{
  "n_layer": 8,
  "router_score": "softmax",
  "vocab_size": 8192,
  "beta2": 0.98,
  "dataset": "wikipedia_en"
}
Below are experts of layer 3 (counted from 0) of a mixture-of-experts language model. Rows are named router (the router's row for the expert) and show model dimensions 0-79. Each number is 500 + 25 x the weight over its row's rms, rounded and kept within 0 to 999. Numbers have three digits each.
After each expert's rows: a language model's description of what the expert responds to; "gets" lists some tokens that make up at least twice as much of what it gets as of all text. This comes from a sample of Wikipedia text that the model never trained on. Tokens count by the router's weight.

# expert 16
router:501471518471505467466474519535505533529441494458532526534504477498471510511540499462541484476490496459493540522499486481506493488495495488505503517523490495492515490537520470453484516522513505529507451511521491454525528524488488509521526469
It responds to: People nouns, plurals. Plural endings and nouns or pronouns for groups of people, such as people, them, children, members, siblings, and plural object nouns like albums.
gets: "s", " people", " one", " they", " him", " them"

# expert 22
router:535500509527520482475508498540511509522506504467511482530478509527468459484509468504505494493506540528490463537470526491499520495521472470492455450541467514544501484514482496510507535467474497498537506515559513521522502514502572445508488494
It responds to: Initial word fragments. First pieces of split words or names after an article or preposition, like l-intels, rec-essed, ad-, ref-, C-iudad.
gets: " l", " rec", "S", "L", " L", " ad"

# expert 35
router:519476508514500536495516469545535478526467505492505555528475481525479504556508520516540484478541550467472460481504531500513476530515494514502468462549466566495453465499530454496514492515481489521515506500518471467489509500502497483451523458
It responds to: Commas. Commas in running text and lists, especially census prose about households and housing units, and between names or appositives.
gets: ",", " ,", " there", " living", " housing", " income"

# expert 34
router:468527523516534455482462515512511520505496496489495469544462469494461440545521487515513476485539512506483479471478558483512506512535498519495459493525522506544487473534525506496507548486468480500541476510497455495465512523525505473516466483
It responds to: Capital letters in acronyms. Single capital letters inside acronyms or country codes, such as HLN, SDCC, QB, BLR, plus codes like USA, GER, ENG.
gets: "N", "R", "L", "D", "S", "P"

# expert 29
router:536476471512528482471497496478495531504481535492513505529487442492489531519523494459521532469497502506481472518508533477513492485477467455506484438504495491513467439484504503500515532510459504506525502521529489498483525486535483500517482461
It responds to: Consonant-cluster word pieces. Consonant clusters starting word fragments after prefixes like un-, dis-, such as unincorporated, Unblack, extremely, Everett, prothrombin.
gets: "tt", "bl", " inc", "inc", "H", " ext"

# expert 31
router:510546524509474530479487477532516475526481465512489477561508480487481524501503487491492529441518523478528485523485498510486516492512491484520447482514453489477453497524500480487521519471448522524517482529518464494488497505491545504458516426
It responds to: Periods. Full stops ending sentences, plus periods in initials and abbreviations (J.S., U.S.) and decimal points (64.43).
gets: ".", " .", "\"", "”"

# expert 9
router:543453538524515499461479502527519492515468503483486542551493530535518490517489503485543533442482490447531480515502495499516498543513480483446507471511467517485537501466504507456496523502475488506482462531498506441495504520487514488479478477
It responds to: Past-tense action verbs. Main verbs and -ed/-ing endings after a subject or auxiliary in biographical and release narratives, such as debuted, released, made, won.
gets: "ed", "d", "ing", " released", " made", "ated"

# expert 2
router:510513492502504484474495492547524480536482519481516513522456456518491532468512505508501543491527542490502529510449542489509497506496488491502464467500481518498541507492502501512504542530459494514540481543533479480529526517532481478525499472
It responds to: Digits and number words. Digits and small numbers inside scores, counts and quantities, such as 6–3, 2 1/2-year contract, six months, million.
gets: "1", "0", "2", "3", "5", "4"

# expert 10
router:533484493509479471510483472508512478516488478478481534523485502485495494512528482454563490501501523497522510528499508471473479522512496504520474488496490500519530503529507498497505525503508545546534471499545509526472497530493502454511495452
It responds to: Closing brackets, name heads. Closing parentheses after foreign-script names, units or years, plus closing braces and brackets, and place or institution heads like County, Oblast, School.
gets: ")", "\"", "}", "]", " County", " District"

# expert 21
router:518475504529513500472506491520526473504469516464505498536480478554476477481511538494508511479536504550461516535475523481490527522524481477456503502506502498502434485487498522500510524518449468509537506524513488487478494479480528498487463494
It responds to: Relational prepositions. Prepositions linking a noun to its complement, mostly of, plus from, in, at, between, as in member of, Peerage of, loan from.
gets: " of", " from", " in", " at", " to", " between"

# expert 8
router:481499490505512497468510491530504500517467491451485500492500511491507493548494523452526485513521512532488470494505517461528520535494479479488470449525475499471489487491486479477514524496514502501501455501491519501502523552471496498496460478
It responds to: Auxiliary verbs, adverbs. Forms of be and modals right after a subject (was, is, been, would, could), plus adverb endings like clearly or traditionally.
gets: " was", " is", " were", " be", " are", " also"

# expert 39
router:518519481486510484478511512522513494535473513482489469548496505553450479508503479492489526486529519501488483508469519489490520522502462520531483480488458489484482488512501480496497535510466511505520482550507455508516537480493519520461522470
It responds to: Definite article "the". The word the or The after prepositions and in titles, such as of the Bands, Star Trek: The Original Series.
gets: " the", " The", "The", "the", " Our"

# expert 36
router:515459478466500477487510520537524539520492489469487520530508491509471487509501523503531504475490502496545493484494502465486493472533511467473494508509523491464546479491490455491494520524489513494493476506489500449499540542524510487476550479
It responds to: Office and occupation words. Job, title and office words in biographies, such as Minister, president, director, politician, critic, plus apostrophes and pieces like tor in gubernatorial.
gets: "'", "na", "man", "tor", "ist", " President"

# expert 26
router:545489456529518501477497518501514517522457477487544513502531500447464489479552505490520512495484516508519495484460524486515487510508533499472517455510503522510516494520502526479538483516488521509538489526513541481482498511505545493466498464
It responds to: Final word syllables. Ending pieces of split words such as -se, -te, -ue, -able, -ote, as in palimpsest, glimpse, dense, remote.
gets: "se", "te", "ue", "ge", "me", "one"

# expert 30
router:515507525505534456501475495495507509505480530492480495511457470522446491538550530508499521464547481471524508479499510459508491528499476489514493494556500507465483503493543450474499515504515527521510499535494460473512523462472501475468514485
It responds to: Determiners and ordinals. Articles and possessives a, an, his, her, their, its, possessive s, and ordinals first, second, third after them, often in sports biographies.
gets: " a", " his", " an", " first", "s", " her"

# expert 19
router:478483480537490477502505501523520504493495533471527510484485501516484523528480524498509507504533556506477503520505531462526533537509482474494456469507499549516522497513510505495507481487486521517504496525525496503521533458530486492486501465
It responds to: Foreign script bytes. Raw byte pieces of Chinese, Japanese, Arabic and Indic scripts, plus pieces like sh, ll, ib in names (Gishler, Thirdkill).
gets: "ll", "sh", "ib", "fr", "el", "eb"

# expert 17
router:481478477491502480476505507515530505475485469485520508480496491518462488518500488483493525502514506514520496480469563483550475492538479541491510491542503542477536503524479463484523516478517491536490519530508498523516480467485497484502476464
It responds to: Vowel-ending foreign syllables. Consonant-plus-vowel syllables inside non-English names, often Japanese, Hawaiian, or Slavic, such as Tahoe, Honda, Bugatti, Lahaina.
gets: "ho", "da", "do", "to", "ka", "ya"

# expert 38
router:503494479492482502458502516554539538501479487459506490509496491484537494479494531476499531483491522511500468507514513452501497483509495491515494496505464528516460481489490492464510553536508480528510544497503510519525481503487507527507527432
It responds to: Word-initial syllables. Opening pieces of words and surnames after an article or name, such as so, un, conce-ive, Du-dley, Po-ugin, tri-bal.
gets: " so", " un", " We", " V", " do", " f"

# expert 14
router:530502500526513508494499468551539480496493497495485501497495524517514487517513492530483530483499501504478444483470485505522525513523495534448489493493472507474542506528509514524526537482449490513510498532506484484479515509559521481459513474
It responds to: Colons and dashes. Colons after infobox and list field labels (Running time:, Genus:), plus dashes in track lists, degree and minute signs, and per.
gets: ":", " –", " (", " -", "°", " —"

# expert 6
router:490473490517513496484483481555501504515480467478488481514496453524459505518488535519520490451492534500463523482478499455471510537488542479496458477516441561467478462513488497471514511496482490493491494496531468501530542499489516496469467477
It responds to: Clause-linking conjunctions. Commas, and, that, but, and temporal connectives like after, before, when, while, under that begin or join clauses in narrative prose.
gets: ",", " and", " that", " but", " after", " which"

# expert 23
router:490483481504553509474489506515501493517451460472497503510508488508497546512484515509525492499489511525482465531507547520476546507523516474465486472482504489498501442541493482498530531504485509523530464512522482449450529524526517482462496504
It responds to: Latin-root word middles. Middle pieces of English words after prefixes like pro, inter, ref, such as ce in Proceedings, ment, uc, ign, ver.
gets: "ce", "uc", "ment", "ow", "ver", "pp"

# expert 3
router:501466464464520479471492494482530519514508461450519511505492512506474508539507481513515493494575525485495536511485461517549522500522479529467475495460468519524528444471478498489551523480463485531529509542546483503468505475501541466479476467
It responds to: Word-piece "g" fragments. Mid-word pieces containing g, such as g, ig, ag, ang, in foreign names and places like Cangzhou, Negros, Dong.
gets: "g", "ig", "ag", "ng", "ang", "ick"

# expert 0
router:466499507520476487491488521517529528476473488504522487538520482517524467532521498479508507474523524474497521513500516487535511506522513490463500498477495485534432488468529506517514532535473540495520468499515451509511495514546496486499486503
It responds to: Slavic/foreign name pieces. Middle word pieces of foreign personal names, mostly Slavic, Greek and Hungarian, such as ev in Vujević, p in Gáspár, ss in Alessandro.
gets: "p", "os", "f", "op", "ev", "ns"

# expert 27
router:503533513528491472493540501540514503493490523480486471553462479507490488519476467504490533477533540494511469486443555477512510482518432469495445482550475521520526496478518509501471522509475492518530488573513466500509519492487492475447482479
It responds to: Numbers in tables. Two-digit number pieces and en dashes in scores, years, coordinates and statistics, such as 19 in 1912, 52–21, 44′40″.
gets: "–", "19", "18", "00", "10", "12"

# expert 24
router:492494496524517500510498497501537523492497484460529534524480512478490508536563475487528521467503522507535515489510509426471526543493528511466507480486513545494481467518517501468499503544491510507460535519493525489480509457503489479484470508
It responds to: Word-final suffix pieces. Final pieces of English words and titles, such as er, ary, ler, ry, y, as in Bitter, voluntary, Schindler, Quarterfinals.
gets: "er", "r", "al", "or", "l", "ry"

# expert 18
router:470503501533526467490525475524495501557487491460529531528520510496486501496475512518516515502555535504546521481464521519518506491482509487521451501533440519510476489507516476496501498522474479496504481556496480500461514497529487495505488474
It responds to: Table cells and hyphens. Hyphens in table separator rows and prefixes like anti-, semi-, multi-, plus years and numbers opening table cells, such as 2012, 98.
gets: "-", " 3", " 2", " 7", " 6", " 8"

# expert 25
router:480464470486468472465485491537525509501476538496513487520516529511527516502498485525511474505480542517510513488469508458510509518538526521509451530505488510517522465533482466511483500544471507516499464507532471500489542488490507450486476509
It responds to: Slashes and name initials. Slashes in coordinates and stats (73/13), initial capitals I or U in Spanish and Portuguese names, and comparison words like than, about.
gets: "/", " /", " I", "h", " U", "age"

# expert 13
router:496495467473477493517499473514526500548461512470507522549500520518518528525509529506508491482542510535497493503505538483493521487506518555464517467499445488511510464493505477468507539485485498499474494488528494504464513539539530487452497488
It responds to: Table and list separators. Pipe separators in wiki tables and semicolons in runs of items, such as race results, award tables, and gene-function lists.
gets: " |", ";", "di", "ber", " ;", " and"

# expert 33
router:498510494555492506491531478518513493545457520475483511509516518488493474525505490488522506456504529476502479481500511489515517501499505473449498487501475558480524486501482491485497559507496497505494516493527467486482528510531533490528496501
It responds to: Line breaks before tables. Newline tokens ending a line, especially before wiki table rows, list items, or after section headings and table cells.
gets: "\n", "\n\n", "\n ", "\n   "

# expert 11
router:489492517525504485468495474538516489470479472467502516508537528534497480483526504545534516483524500485492490492536523499498515551520514515472504482535485529487486471526481510443511502513451439501503532541557539474521527482501508477444457479
It responds to: Prepositions after verbs. Prepositions following a verb or participle, such as for, to, with, including, against, often before the, a or his.
gets: " for", " to", " in", " with", " by", " as"

# expert 15
router:480504501527502494501484501484539513511482495498547506501549555496491470535501517537513531489503533506531522513504508485525516496537521475457514476528516557487511502523510515451517522519458497526471513523491503463497499502495504496532494471
It responds to: Vowel-final name pieces. Single-letter or short word pieces like e, n, o, en ending or inside foreign, often French, names and words (Blaise, Créteil, Tango).
gets: "e", "n", "k", "o", "en", "in"

# expert 1
router:533483485518489472485511492492529510469497536499489512506502481509492525534498543480521543486519515481541457509505502507487494535521506549496473498529523523512503494528495478516552531493479504505472506519463519470516495474481500491516490472
It responds to: Mid-word consonant fragments. Short word pieces inside longer or foreign words, especially t in LaTeX \sqrt, plus m, im, am, um, ea (Blenheim, endeavour, accumulate).
gets: "t", "m", "c", "ir", "ic", "am"

# expert 4
router:529503502493468502485520485508508477510466497478480479583511474517501520497530518516566487490515550523503493539501512489478531478546456522468509499499472494503499413486528496530519511485473504551505499496525506510511496502483556507476504500
It responds to: Table cell separators. Pipe characters separating cells in wiki tables, especially election results and sports standings, often after numbers, percentages or empty cells.
gets: " |", "|", ";", "  ", "%"

# expert 7
router:503484509515481498495530512505529475482473492493475508557494515491506520500521534529480498465522505503495513482466534449517509494500464485503490461511479501548511472497531492493508514499477498490487542516503505501487551519492517518490510469
It responds to: Table cell separators. Pipe separators and line-initial dashes or bullets in tables and lists, such as the | before a country, position (MF) or party.
gets: "|", " |", "-", " -", " *"

# expert 12
router:481501490492517501468523529492501504509486481479503474591518495508500487477476488498523506490522507519529476533503507500532481490506501481515494484500497513470459504526535459530470512497504521536491495507497463520466493489495527495511495491
It responds to: Section heading markup. Equals signs in wiki section headings such as ==Honours== or ===Stage 2===, and paragraph breaks before new sections.
gets: "=", "\n\n", " ="